python train.py --activation="swiglu" --normalize_top_k=true --routed_scale=1.41 --norm="rmsnorm" --attn_scale=0.125 --parallel_block=false --lr_head=0.00887 --grad_clip=2.0 --batch_tokens=65536 --doc_mask=true
Below are experts of layer 8 (counted from 0) of a mixture-of-experts language model. Rows are named router (the router's row for the expert), gate (a neuron's input weights, with its number), up (a neuron's input weights, with its number) and show model dimensions 0-255. Each number is 128 + 32 x the weight over its row's rms, rounded and kept within 0 to 255. Numbers have three digits each.
After each expert's rows: "mostly gets" lists some tokens that are sent to it at least half of the time; "gets" lists some tokens that make up at least twice as much of what it gets as of all text. This comes from a sample of Wikipedia text that the model never trained on. Tokens count by the router's weight.

# expert 7
router:138170142101065150109168148140115085127144120113173126160112099154140151096152196116137126115111133145110146150127070117126128093107105092155090136101095130155067190160134119112080142146099183185098119106128111126128092173117120086069100073147115154144055188147150100125153094139092141166127189153085131108086103123118122154169108155105086149132111124151049090122125144110134166142045102139148083095147074149123102141130111193107082156094151127138199085194155189112173053109091058087131115106102125113178116180094140106164148070114145159137099071186183106112091063118128102175141150081172160135098162092074095127133110103143221116180175140120109143085146151118105114114155155140118154102107174159130127083138114078129115138096119166157121132175119149119153149092171102
gate0:144144148077187157106081115099127126094078189094145195094123175138090165125116110113123155157171101135146136094144170189089083110083132164099126105143148118162153117106077146079128127158130134104095074121099128160134173176181146112137098121136119095108104126144154149151149179157129207175102120067108146140121110139118107143130106145083130142126145105160148104138135125136124109075167125111138098097093088139115171117166139144051068153065085124095235065195173107139104090116044131046096140113142150124164180136103144075129123110131124155137176073172154104103110120103160158160140141121124116125138140150094046103109173077089108151117127135173175123110157125111125105118113117089168173136155096101130141191128189146082104146091169130071089131206099167093153123145154095
up0:121151188163048035165134155118120086144188082145104106072111104155136115126156092137131121108157160146137144114132123072173162122190143154130114143148172092152149162168132173159167136094107116203200107176146143056138172118116150208143112098133147097153134106167144111098125132127135074131147104192130104164123132103134130119131092106151126146170107138142159070181230137138120159128168155052119094161197141082169123099123123132161182035121145152158112137116179088082144121128112136166135124157149112094147093142130121120109129161129165081189110130097142140113151121149127151061105116152070161112111109103118138150174148116113164214159110130158139137136121117124116128100117115111115071136072092155084184094098140157094135171093066078174095144112145070112112111106104132
gate1:132128107186145092155088097135141118163139142200099157156140095094158134185163157080177042074107098180135149104171146101099164123117080115131150087119142089166105084106144114119106125124127133124111108178127193172137126150084140082098115161125154190122117121149145126185103072157146081162087098095083152162130076150102192168101106086124147161148150098157096120122087135108175133153074168076123156106137096096099128118181199200074116118137121107104130130144188169179125114143080139153071144102118144117106157127092165106129104124150185116106109177199139087103087125178135062133111103129139116164107173141182174126131161151155128097180115125092109097110049073152119144091182169144075151086111143117148180118168133132084112100087118109201116139125112141171127119098152116
up1:107200101092100174141139114122135105165109093155177198128199145143149072120114160123117146140081159091085137147078073129126206178109156152086125083102121121101111135071189089120144147142076153130113135162111127156152120160152163099159080161136172212128125116093111120160157123148112135113136175129131102138142084140115132071120161117128098090120079138123176148134118141160127145161096117080140134217118072130152097142157127084131124126116134146127104121145066164143079071124083174100139112126148099174129165149116114145177078129122201129063101150139162070147035152094089130127057074104143157104090107071149148134101175180134065091091085092127145123148087138106124116093123099147105094131188128136071138096149129097099146124097113169164148127158132105070130127168184074
gate2:140165145103147151114201165134108130084144089094185086190073177119110172185165122101108145102093129125087106106091142106178124150170139125103149085074163087125202102141135083096073170161098132130122067131070130118140132103073074185144184131143103166133121076143143085139132151157111103088153160195161132104152120116143167102152180165118090090072154114145146167152104153127152162135129181138124056115126095144152141100117101152080063161140104119180118098101134152124159135123162135091135147170149107076103151131098106089104099089159093154047137119104159170143105163094117104115176145123094116098093212140169202088112078126131137158130140104092158144141147118104126143132127118121206175109124150135205150080108108155145092132165110199134071097109111134098155140105170131
up2:168160151138154145053097167098141111138063100105079160162161090130175171126140189138140078158133093148152136146126105108117166101182096163136128139085133071137172099174087097140090130131159123135158134086138142153146166169066132167126127075152157123158132135154138173076142090105124169090144180157103112182111107086133105077148129170120142155121154174120096160124111138113137135163140197091075087144110102134082103107051131173154075157089125094168112127138171114199132200141149114126101091132156105171190139107148160065107139133068158125083174140130130204168084126134113104148168094077163149103046146107106181159158162159128146128147178126112142130058155109139124154118120136175133110172167114084134117071098109126128158111142197110156089124142110130141182086105195133
gate3:139125063137103127163109143133141104162181154151130111127131121095155174120092016163114160133124109198127156107096134129135155104121210073131093095138057171107126129135119194126130129136131090121167123132119131156120107083128165108066157141097135109128048193114166151146213129126071146087092116103155148135119103131095142134149161163074151124079111125098139161108146078174118166086092164075154147081109097074123135071132142131118109118130141134136133165142089150150095096146096133139118160117094081152111130124157109137132116103051160143132088095080171094088149109114123085102190119160154141116121141148146119118039138175140099100147149089194119122132080191083134108110131185127146149153197175115131160209185126158135178118158098146103159149067168096153127145159142190
up3:162123098086121078158020131111144100138075138122107161118124075126158141151143187133136175086130192131198134175098102098154156195166119121108147151113184123085112131111154132070103098193114143164129146196138158089122109120105132116112129131104122169121156108139108174088155152118097105134077172090123137155131198184102137165089069139088096142133160151129093078102101128127118212154104142111131130152128053163103172122144080136085081121118143094128143098146080088133135170081120178127102203081076132094158153136181115067169146157153190147123124101145084144150091086091088153163091146140156094151098129061114107112106094057120157135093149133161096095142149138133113149178104116103156135121123126124221134122176163169114123155141130101149106090072143076097114134132115130
mostly gets: " more", " most", " some", " many", " several", " other"
gets: " of", " the", " a", " and", "-", " in"

# expert 1
router:184086129128120130110150148095153138091113095157082086125133152063105138140170073112129086143101115144125138161124167166118125143150195152152164075128154082175063113101146132199088065126124150150164145160074055114123141107120137188134151165209146130126149181138057120182091145083103096105136094132162118141091157168157200091133166111114119096142134106129165149128123124104126083135191083159123200154141163111117157184105102146129107102117104141113147157101091123110142162150103156156074118153123119141120120116131119175099141134170076112131167167079139195078148143142115123119122114134160095153143169220138088188090186168101094095093095118138168121156115103147143143157168120108122123114200124130157097078157130121171179075183160119112167099107117087070133041149097126
gate0:137101115135117160110111135149166162129136109078097078092132133143098192149137165158092182082077157154106074080117129114152122126136136120145150121120187151131125145165117198187145096117105158072111126099101095204089103108164161127149116152140130148111158148079144095177087183151148089132096107127149125202122164148088120140122126129068125129101114161142150113160164076189160094070158108116146141146152068137092182111158113120141105138085077118122134117056142141145173079084172101096087098124138110162100112086094105125137082117183101093067094168093073097164107139173114120130141159150132140106075117145129096120103144101178108155091124113147087106175076146090089102165091152116137125147149116123185081168156086157166194109190160173098147070091081181176079130174189139
up0:142122151165128136135151136146140162109124121088062132137115110199173130119132176081109120093103116166179101097118124110152102155151174200160108108198113129104129092117178121142139128117196075092092121097118129108097158150183179070207115169089109149190084154133147128129072134109188112079129160083140120149182124136165146165101099118103106167104123198193111137117164174094123105153124109159161144115138084100110213182142108109122105143088073067158173135116171087107128120146106126113059165091099122190122131138089127118183084121134103052122141152143091115173139096157155123138119116160117092093127125177156100112097180104142086166102142170106097133178038152116127112126154124144114136091131154133150093164112130083191135118134095111198102085113090175114092093100154101
gate1:158107119072121168189115138136114115159104158102083109092200153149109175134163085124117124182113103126134102140192147128116138117157168070165100133117103073124095128108072113149128099144143111119152147160142157110121160135116093148115172128112149137068133157133114151124111162145100094102159075161042173120159127121176186160115096142184136136132131134203086127087127019141182114092187114159179099181156185135146198129147105121145132160089120125163222142101166126092087086132093104073138205117150158135132118114141116113185094083142168108165064076118148150161144096137071182161099102106114094108142101156110134167134172142111087113110120133090078078154130067153158097113120131129091148164157158103222143102117126099101142104097108125148132112122104150141101166099162160
up1:066116087149150158082068136125115135137095127177170148131134127075185106173142129162164128095139144157087172180149104070107131092170048137106134137145126083086114156177149102118122188064178105069116153157116120137128118164135123130173077165129124123179117144105172209182135109089197196080131161103089111084106161157091102078112161085095140103173079108136215178160099115174120168089141134158151137088103138130113154189131082144124150178166066168136105141074112169108128099114155087125146162124139135122119128138107086175105156142177152104070125178096091110099116131136158114143118132108133149152194102153115125107132133165130151096111128142141131101103118166152111149086105103173072126208088141114159155079180140140127102137149092161066090133161156161142161124158142102
gate2:124111127166172169190159186154158181067135146130163065109174159137115158095116174153148066110171118085039091157100127169117173115146152107120134113169125173097123175128153135161099134085114131132176146169134088128141167079135084101105069101082141163094095156102103091123130190146154177150139112088115150175082133149103069128126098097111117119129158115151181055148104154077128128149117100155147099110105106095155126091163083128113132120045103144132151113054110131098127109160162122116133081141102100114110092129124070132070118130121167099141103151120090164132106132172174155195136158173117073162117128145133097118088141097176187135153129137109169163106069089080157175135099112151108161131062071132091098115147132151132168055181123117091114177139157094176094091122128169
up2:081118140153156112129193143113135169144105143096157111180109134089093113065086122123126134127093127108123080043081138109161079101109159151127146124149068101103128157111184158152181165147134117145129072110136192138092130119129130171133079118088159145152135183122032146080082194131064151121133135090127138176132144072159104147125137137060187144119182124073086159095117168149101137146138167155105090100071081134109103151170087141162134112138155076171145124162078098081104146143101105130109110139089106179152105101087094144095100145157123120116147112131142187103127134127080063089101173157108195152119123116087099108075125140145106073181153036133156144105130100137116132146137102113132227131103123174131128150136112126208081112132086119162163156123148100123142127179101100
gate3:107146140116157120135127179163161108130197102118081100191137115131102164141151098189138094172167119144106103165109168140055160082202088166125087101162127119077123165141124119113110109131145104110068134160071189124123128104143137138139114113124164109144113129131035109154144162101179176127157181094175098171144086123138166120093117084160168143131122129147129171137128125153102124126146117085133138183122131075159102071176155111155168071123115122110113154093138057181136197109100120107127151157104085125177057166138098138113055116106177094074091109116089131108192158124127065175117138134123102144136119111094123136131091111179138177122136101109177114151156173167171113126146171173162131113062108139133108066091138163157111113108156128095065053156194080080124127098115151
up3:156110124159081110117141088127134189128128079156094113108164138128126082127115153135133152145112049135159134088069053077137122116160115137145167119136135127126097101147088117104148064091073148148128141123122102166118132124134081151137166116093077118160132136142160192155085141081108126141102152144118172098079120126076149151162077131145119110162143129142137137102136100169145105157103093121088138062195146123133093164175136124116124101194126105127169159154123110184165158096101134152106175179094175168076135198195092135116150170150113111127138098116180095190110116097138107158131098154133128138090137162112129198039167160129153110040111112099080132084127112121098109191120124087214136119178166183103169141175145099073099158089125092095156180136062135175136074128121087
mostly gets: "==", " ==", "===", "====", " Lemmon", " Candidate"
gets: "\n", ")", "==", "'", "===", "\""

# expert 0
router:076138101180133190124165153153178147169099116118105104092159185141096131165111086116109110140143108109138182064181213122151111084102081152096118123163091137175106131137069106108170144122132098082094126121159130114141141130167151065092082162095115142119166069116179131101105161102154154114087173171176146122119122151113095101114077068117129122102165157093127118139061105146091133134128120138131122163152050101153100052156125096201172155103210177147147125117150177191083174139221144152143141127131142071166127124103070162141159096107147108069167107098104126110200070119097155107158138073128096139107078172102151130144149161137094095160158131089104098119164137086085159148087122159118165146119101098100172159135125106159148140123098109163129145110123090142150106104167125
gate0:157128111111150178115141130114196066101151076171085103088137152122174127111118090148098162128148144139109160084113138174128124182159151088196118115110118167180128143175084156169124144107133105149123076092139144112169144117126114074106093194100133135128100129112171097166134162091086134141099157135102140136120150136142127144142139157125140126146138076055124108103086134177149092102045127162176119114096100069132086139072214114113146118170139104083134079083128165148140117111151148072073169100163097162077085131104172102113140131110107139094223134076150098078117103141081101153206121130175135154161150096067174089143138164097153121123147211130101173144148154173148162097151128122096079126176199167123158111108103106135125072171108114101138170137132123117160079181156101
up0:085047111118136203134093121185155115107108167131133168147021109144160084096141167084192090131077150142113183148095155123126133129116157107094138113126131228134173134187124108119168187127073101174178111019116191134113115165140121131118133174129176121143158143143184110106110130119109131188142167101115147098118147135141083104151152095124157133125128122111179133141173136091174099141143204162149137115104146132163087089100052137113144115140109149147109128088038084154131090070163102155124128134083130090126167173133072146160123098137156089165111126123082131101093112101094104126210139145119090110090101089101129169138093149119100171129126120110134156136179136157105156090107156120154106171127146126135174198100095086167101124137149122195136152146126154126123135110092116
gate1:131151136149170120040131137141024151122127081181126187147121147174119119117137097123130082193148168128099136140068118082170096202118129145163106114127066141135161118112124099113145182131104083141130093091172138114106134182120085127104139151170127078126118150099190130151127111100142091160154110130127149086078164187118099149156204135115166121120119179123089095148111119150179153088110160122104169116120114120099118114079168174148114178155141129170207118099153113161127088097111104112191158158112118063066179128178143121124187129128110157110098157154150144157185108164165102162139171087109099105069118159168155185132116159106092112118110118132112126151130099162159077137106074092096148125138085071135091163134063108066066126111090172160090136147136157126079070135134135
up1:126097121124160180147140165049064146087147128114111136093134141124137148203142143167150111068116149068166174116176177165078169099127102138157138120104094147111115144138085098073151160122160153121174165147134081093147100135077178099088080147143182159176144141145109073080120099144103136099177091118118154145100084135146165109203121084143103140173134088118173133165116175112129111123146113153085144145129133141106199173070129123157110160140115092129229156126151178138109131152083105105134188179133119169123151075170179136120186098128153109131154108135095120139128125085141195098154087122168173112178122180093113142083139150153102188137095109106065147184155122131156053115167135152162112131128121161064113128116100140184135116133099131134051119173122170135080118145149099
gate2:154100162090078151110160094147156174048106070101111103119175144086088094128091079139105134112093114131104148141093155139062091137138121112155122117123077131167101084091172146142088147125175104068120128194141162195128115133183132164155090146158139141152156182205126134076142127156174120094145110153154165158138133177109137137146139071128134150139092104098170118157117112156085153130122139123134083157131085163140108137118031144138104124155179139154168088075129104123109138163130107128126080160169131083114014123100127077145167250124089175112099142136112131141141082116138118043144153094130112143143161196106088148127164189096122131118138117109159130117139067153079134096185135097173090166080130140094129163135100128146177129171143131135141128119130108149065125129096146
up2:126139102121124100166154120126131157207156178116116182103175117091203199174129106086156185087096150185129114133171133129083146081138146128079135170114220108093184154084152047147130083220135114147152166123137106078072142147075147146115158100113140148120068120131133105122203128121136114161121146132145119135128162151189088184109078108199094124118123118142112128093139114158152090146153132082107118135173130088079089155133153121114172074137086102112121194158174133143117103120100156102116131136143102177126156175152103152136113088098123158108079091056182127113141127127105100113126125086113154087147143109122111128114100116133157152152107099159104123200079188110114071136093126149080139121130183119145157104140158156109150100124177147160182072116187111162132158190116167
gate3:152121099142162121105088188139095105089116113187125058126151121238121113092170126071112161135093125143171125186105092093134071104095064142104137106147166170141080183112086104196139125098159161097104145063143142122200172104153114114112164121167139055138095080147124089152118122088110122132168161133065159140143108117137116094097128128113107169127119090153125174121136121121104139099133082095132189115121125159102130092110124150111148108100134048085166147084129117148191138166198177186080105135142111110140107133143113162088096140120181122184082062171197108117079144123092113171183112143145129117112126084111130120156087130178123144128104143139149113093115096122136127148151149091187129119149085071177156114120074174086132107154099112145137141133069058134090126115078160
up3:137140148091129114190170153133152124126153095156130058082123117080112155198118093159161110129094078056159128146069155196132194128164170158144096142093138068137139094125149104144129089190164158101078132170098110169131107140115162163158098184063067157115134122131097145167130115156183162179152155173105110071107134056124124086055154134114122162103112084146104160174117163147133103124080123113150110121151112100165161132152114100105138131156096122142164105152144132124152135145088140095062049130126072118130167110171149147110166103179130119164123161120106110093124128085100109201057117166190142079133176102165119126114084114119168167125126167091182155118119086107149142112073149128208157125163145127146134131132122203133114135142150099125117077150193140166123072135096118
mostly gets: "The", " The", " been", " was", " would", " became"
gets: " the", ",", " of", " and", " to", " in"

# expert 4
router:145082101120115119130078085082122077120134127115208137096191081160115148106100106105130164172133158148146095136091085153159095141101143151105108114162095170150161076149150144145156140136110091142079128109120149164104134101118064138141200119132118100106109103118159136128121130151177141136170104067193105155108125089100124121103147124112155145163118174141151111111212124076154090149149177099091132123096139179093121125139103137085154111186116130161104113191134058196109125157111116093132144132125167125113185143149141073142094153134158123145101169162107135107091124167195085185095137128127116117080140130105170085170050118103184127105121128121110076184123184219173162149135143108121071124075136040082121156138106068061148115063123124120100093124184172123173107149137145
gate0:138091133120107135157115160098119111163114151112069147178152102097126162064143168117144126129125147164079171121163116100099169079196134198132108132145190167162152132106113149123144116173116129193096157096175157099113141080167092075165144106065066126084172166088089079061084178141122112096109111089132186128132138127143116072179110109145163111104155114117098086126152157119096156130104137148169091173081067100121137145127137151115096112144059091077065103160128118173085154159047077127197185150091152117146150156117118100132133092109176116114154124178125123135167133088145148146118140125156116228175135110079115175093183122131081130111096128124170091115134126098127183094166146119148132091129153111158161173140092128110090180149139103099163076162175141125160148120147086
up0:078094101120110108054146124132122182166108161112135079106093125155130071142125129166135153121101081095183041150140152102064083193085177055102126191148134114141131127134133168095111114142147129092123156153069136098132172084096184154091114120119125172127133080172130161183169080112146162156097112129133120149105115088114118144135093103111141092059081017119110134164076148114063154159118125119089097142081155083152154144173112121127147149115135127173175128082101100114103127089167102119120114099095124108116121159140107215070176181162103144151061086095114120103133169119161095121117133124098140129071085115165128096117124077122159113136158144206120148082125151155078105105084167107152102147114136136109108159120179075180099165106158183118097109144133132138125090157090126
gate1:100148124117108097082189138144126098137167128114104125148153091119116154124137096122099125109167135181089091131136142108138141189117153148138105182088126146124114127119139124095102148137150168198132098105116152104133140057155139097113131157161095114121117122155110169118169104131053122156142129138136136111108041144106136099090180135175101103111085097145187106139155142083132089167105121109068141117172093119123106173151046081101032134129179141153144103118139130192139096110154181092142165109081135164149150140172115118122101103155149184130148178113157152081119081185206092148132110090123089122101206149078129040148183133165143137133217148168143103110155107104071097122128105053169158102133090197121151049111106098153120152131090159136121133114201160107152113121129091
up1:122156116128100132135109134095121145163102146149113142095145151134126130084137178169182193171085144165143080154084142139135138079063138132120091064117096125141103164139127117163142154088160096129120101154143126184133164154175158121150114119094139147137114116118151098122118120095139088133147134096000114143175106151130155126186182124155144166134135211101113060153076096152146114096207115127147068074107145155149122134152148131150145141117151117153109155116183122066141090150099134151139164191076159098119063121188122191103126069111149140100054092132153156131147133082160194092133136104119157111117059094146110175159128077064171092192096123106123144160088120104181075109125121120058110094183174148130146146115156136103103072103087125116113152165119134139159111138184119
gate2:105108139106132136137133099080088145105127124102180126111088166145111106119123136110100097096126072098140180086149088132172119125122119141113033124196163057131151109183086156109107127171123089134122092130130089131129137095174117139193122135108147116077071085141136113134133158146136078156161152100132133117117100142150092159123106094119122146111117160134121146149204100107129128089064090079096031154124144101130136107143125147108149126183149150094090118184146144158137132121187155166119126133129176146143157116142088102179133101092155103164068130137116119141153121109152101086173100103078097132089118106100144090185158050115142166146147097168077104140074102089112158149097220172138141105162091054140177135192168134182146115153095157159129117103120158145210194219090133
up2:115145105189138150128117135075126110148091166171161169114168151104184137183154130098179185125168134131127122107158093122157186126141144146145154075110119185145099149134138142101113117130105044148077111146132117054123119156114159173081135121133058138159115093124085181231116158101127141156178084160151163139135124121128131091086150115166070110153176118203109169075150121149091145137158152152148119132156177164103073165149085146121079124086135137139126172109118109100113161109061209099105155111145183096138140141104095143094142126135135196138122140169142089152160123170101161180093183158115120225123116195127068123092167132169080089146133154077085150139119097128112127124129111144138160093092159149089154151100157102121140092136125132101119121168077134099187095162090084
gate3:179122143153108171141115164096125121159115092158101153079138094139120097149143129097138149166141106126095147100082125112080067132051111109158140103165129089132103131161146082053166122014142178153156142085173179088157200109116065103116097131129143111109101174166118164109133094123128110114095106167138079120187157140108116102165096118152125158099149146146147133083181116094087104134106151180134114162132108150055115171155111126142144208149158141085134114116148094180194122191109150126145099153141144091181077075074159091122097169155120158134118151147098172105160115171135173087121090163163087143122130142109134184120106119095177103099126133111113137165105137122098087109130124157197070172105150131113071185104079135107072146138195081057157112171089113138102123135123142
up3:120133099098176141099109114151096150084115106137157151150114152151195174151118138164087124132156171121095094111198171173111175147111150123058179149101119099113145112150165125112116151134149121110115089093210107157128032125156181162164153061196115096135180121150170130178107102124147147117115185149129148128141179112103145076179138164102133052107128149082136110087113113114171138146146141177154103125155075135140084112120110159054120126127132085119153165150114127135128185090154101108077139171095145102108128144150046134082138108114096118161135158126106062144170133150097144153097167113059139117163145101111161077159144147086135179215115094150165102111132151079139130064133138084183153136135089157173142076174097147110047115112138172136111110111148088139129073135088119
mostly gets: "---|---|---|---|", "\".", ".\"", ").", "|---|---|", " ft"
gets: " |", ".", ";", " ", ":", " /"

# expert 3
router:089144193100141114156140147187133153070187120035120164158080142131156106123104141111143173141138165131143092157129085116098150115156082119140079155117155113111195178097115124116111130138104072104082107163132184126155169122094135113123160149105164133117115119098114156149168145094083122102067163117040155074190103169124139148109160097147113128112116096104173135129128134163141174142121134141134122152134173137137117152100137095164101104068136125094081109142086162120097168147128145165084122157112147165092075116166180134142102149141089153166080101169148075133094123185110137066145092142103092114116154034167174126178119068107100142143120091240106107103107086103132089162098062121148176149155160136113096123113160154135068103168167159082145110154113145178087198132121106
gate0:118114133113089086154139194077124097105171150120160127113125125147174088131169076125129128112063139126114144101155134095104174130112127139182134159183135152154186146149166121153141123152110137091127092132090130141134108095170050167116120069193147117144138159143130167189113089111128148128207129145150142232130148190126120063097163131196105085055171129125129096168148124126152145120177141117139123109101142118152143155119177172140172047171137115135208075117117143093183127134104128205104104110129129146144138102181146095136162154157110135145071086164133133124084166180116139155158154119130150132132108174138133140148134131215175059084137098158146143130091107061176151110108121100094177151107188119135171141125181138146090157117144162107122119159114127201118164111171173
up0:168126106132161146093115122154118132166136094069096086174116137121127108135151150142069157155145100080122146096168106204151151194130123124129148133097165134146078117141098114083089121135132125134111145143138107110192145142168098123147099104121186165247165194106140070071120151132160214146135088129186110094133187060024100162094156149106142131097172123152137113077129131105144132084111131128157140102110138140129133159129096152177125124127112147154043146155118170118081138133064141061172097106119158130170101149099166112167168123101137188086068112217172136105100157186120120135143072111127099117120134127097141129116167162137090115067110164108174151129056097169107112129169130126120129104143136150156096142120128105090148115187171116093099094158162115161106140156118167
gate1:150172104110171106123085166133168154144132135088117114127094131073115138096054095113140102116088141058153097111101103110080154096192140091117114121112168139119167095107104133108075157101142105085126079153157156189063146111129142105148151168148162121060138192103132107148119119103083119167131085142099106128090089097095151121126166131142115116150086110210152102187140042107163200146149109150111161111124139189144112159118123112165083100049139091096087060133119202104163155134090129067126148106114132161097140141108178161127114165175140145074149122193099133126074132139112126091097162065139194154124176160130123198127128114127149154124146130205144141126127106125110138114094151138142134139147114146088139137097210173125189135197147144157109128119079152137176157143182157
up1:100105106108194094168148113130122127151188131132145082143127148151078124104082075146098080163128176131058097107167079107128124109114136146142100145106137098143118127058152093080134140113129102138104129113137130145150099131103113114169122134094147097079061141112086126122195097140156175085112140174171118109191187099128157082109125119164151118130107105147117161184115109147121122023087095103166217070197115109098131122151158120126143114148122100124223094135098128061095152108132151143185181123075097141111137108106137135080148107187146079118128108093100095122144119136143124126139085116159156095088104087170145181155110125139084156179084173086095131136072125065133092126148088106177126124141087087126180137092144168138130104128180174106073149121151049135105140166114190
gate2:165163166081085120087143129110160070160160152120100093091140110210137144118106111124115113187119157144142197067165140079150159095152099130124163090125199135094175115168160159134142120178128088127109099144141114173133139133149109154141129149108053062144122125161110160099163170164121181139154158118102142147086179155122141157129154178096091125160148145115133158139102066126077125138179156135122117097173110130208093107100121146126185082123134123066158136100104186112169125156083179062131168167078100119141165095111076138083135120188185153103164167122109129134128052119119094158138111108129155130093156123151150114147072105114114125137120157135096134125145189117163093120191175183131162153132139151120150095038087103136090140138185166068095091119137071168120152100153172
up2:147147139131136110210143132122129145124183094157130127143097138137167160126166154164162078119185109135121117115095084107111152137191164152133152124104031116070108200130177164116102112151137204115152176145180108155128097083153157140098122074126106111105129098126079065152170115141178121127091111154099151106124067204102075160101148125110129112145101168122100166111188015114188052053117097043143168149098139117126103140161129088158118141121182131104114174118149146124097112151112133127134167149120108110119119130175182087145140149138115186123134129207090176127141152102146137089117114099149137151128156083098116112159124123107068131138134123090188136136126110093109170133121121123152101081100120129118117080178191054117127139118066086150115150132106085145126170126171157
gate3:175088075112182106108142106149123185121141125127166142120094135142167129147064124111161129174138134113188146158103169103072080137057132149141157174045131080178162136101165159110124175202146080100168084129121127064188114130101082146134104151133094153067130104089177116137136127200117090095072163103160141157089127133106090150171084099114116173089115127134114105217185105135157152157147106117098077110130122169097099136088163099105090159140121098069124123096159147072152138148115144129098094101172184146132098162110141104096105100088127122184113123150127132102132131142152154172122110114160098192179105097156137066151102135134168168098129128141108167170109122172108140130064133107087181142074171123107106077084127099110129136109137178181171085123131204166112156125137117
up3:124167127165133122154122132148111102126136116093116053064144105089149163158150100103164136124130157081164145138103111088098105100128144152118132134147150119023123090141080147142123167171123193110147038149102122154149136093095118097190110118134173094158127108113149160161113137114120132136162149125112100167139113117147186118136129125153115129113126052101141096112125133178127175106164127137147033141089177167117104125121199072125119111110147082118176155106109177121116142183093079121135124110138191155119092096113122168102088086112187101154135124128096121110130138125054123106139079094126101109118085095068198113062119134139110133140138100119134127113151085155123100128089160116116066110189132152150112030150116140165123114166222113178152057147125106171076182087048123
mostly gets: " won", " back", " played", " received", " took", " announced"
gets: "|", " ", " a", " 1", " 2", " 0"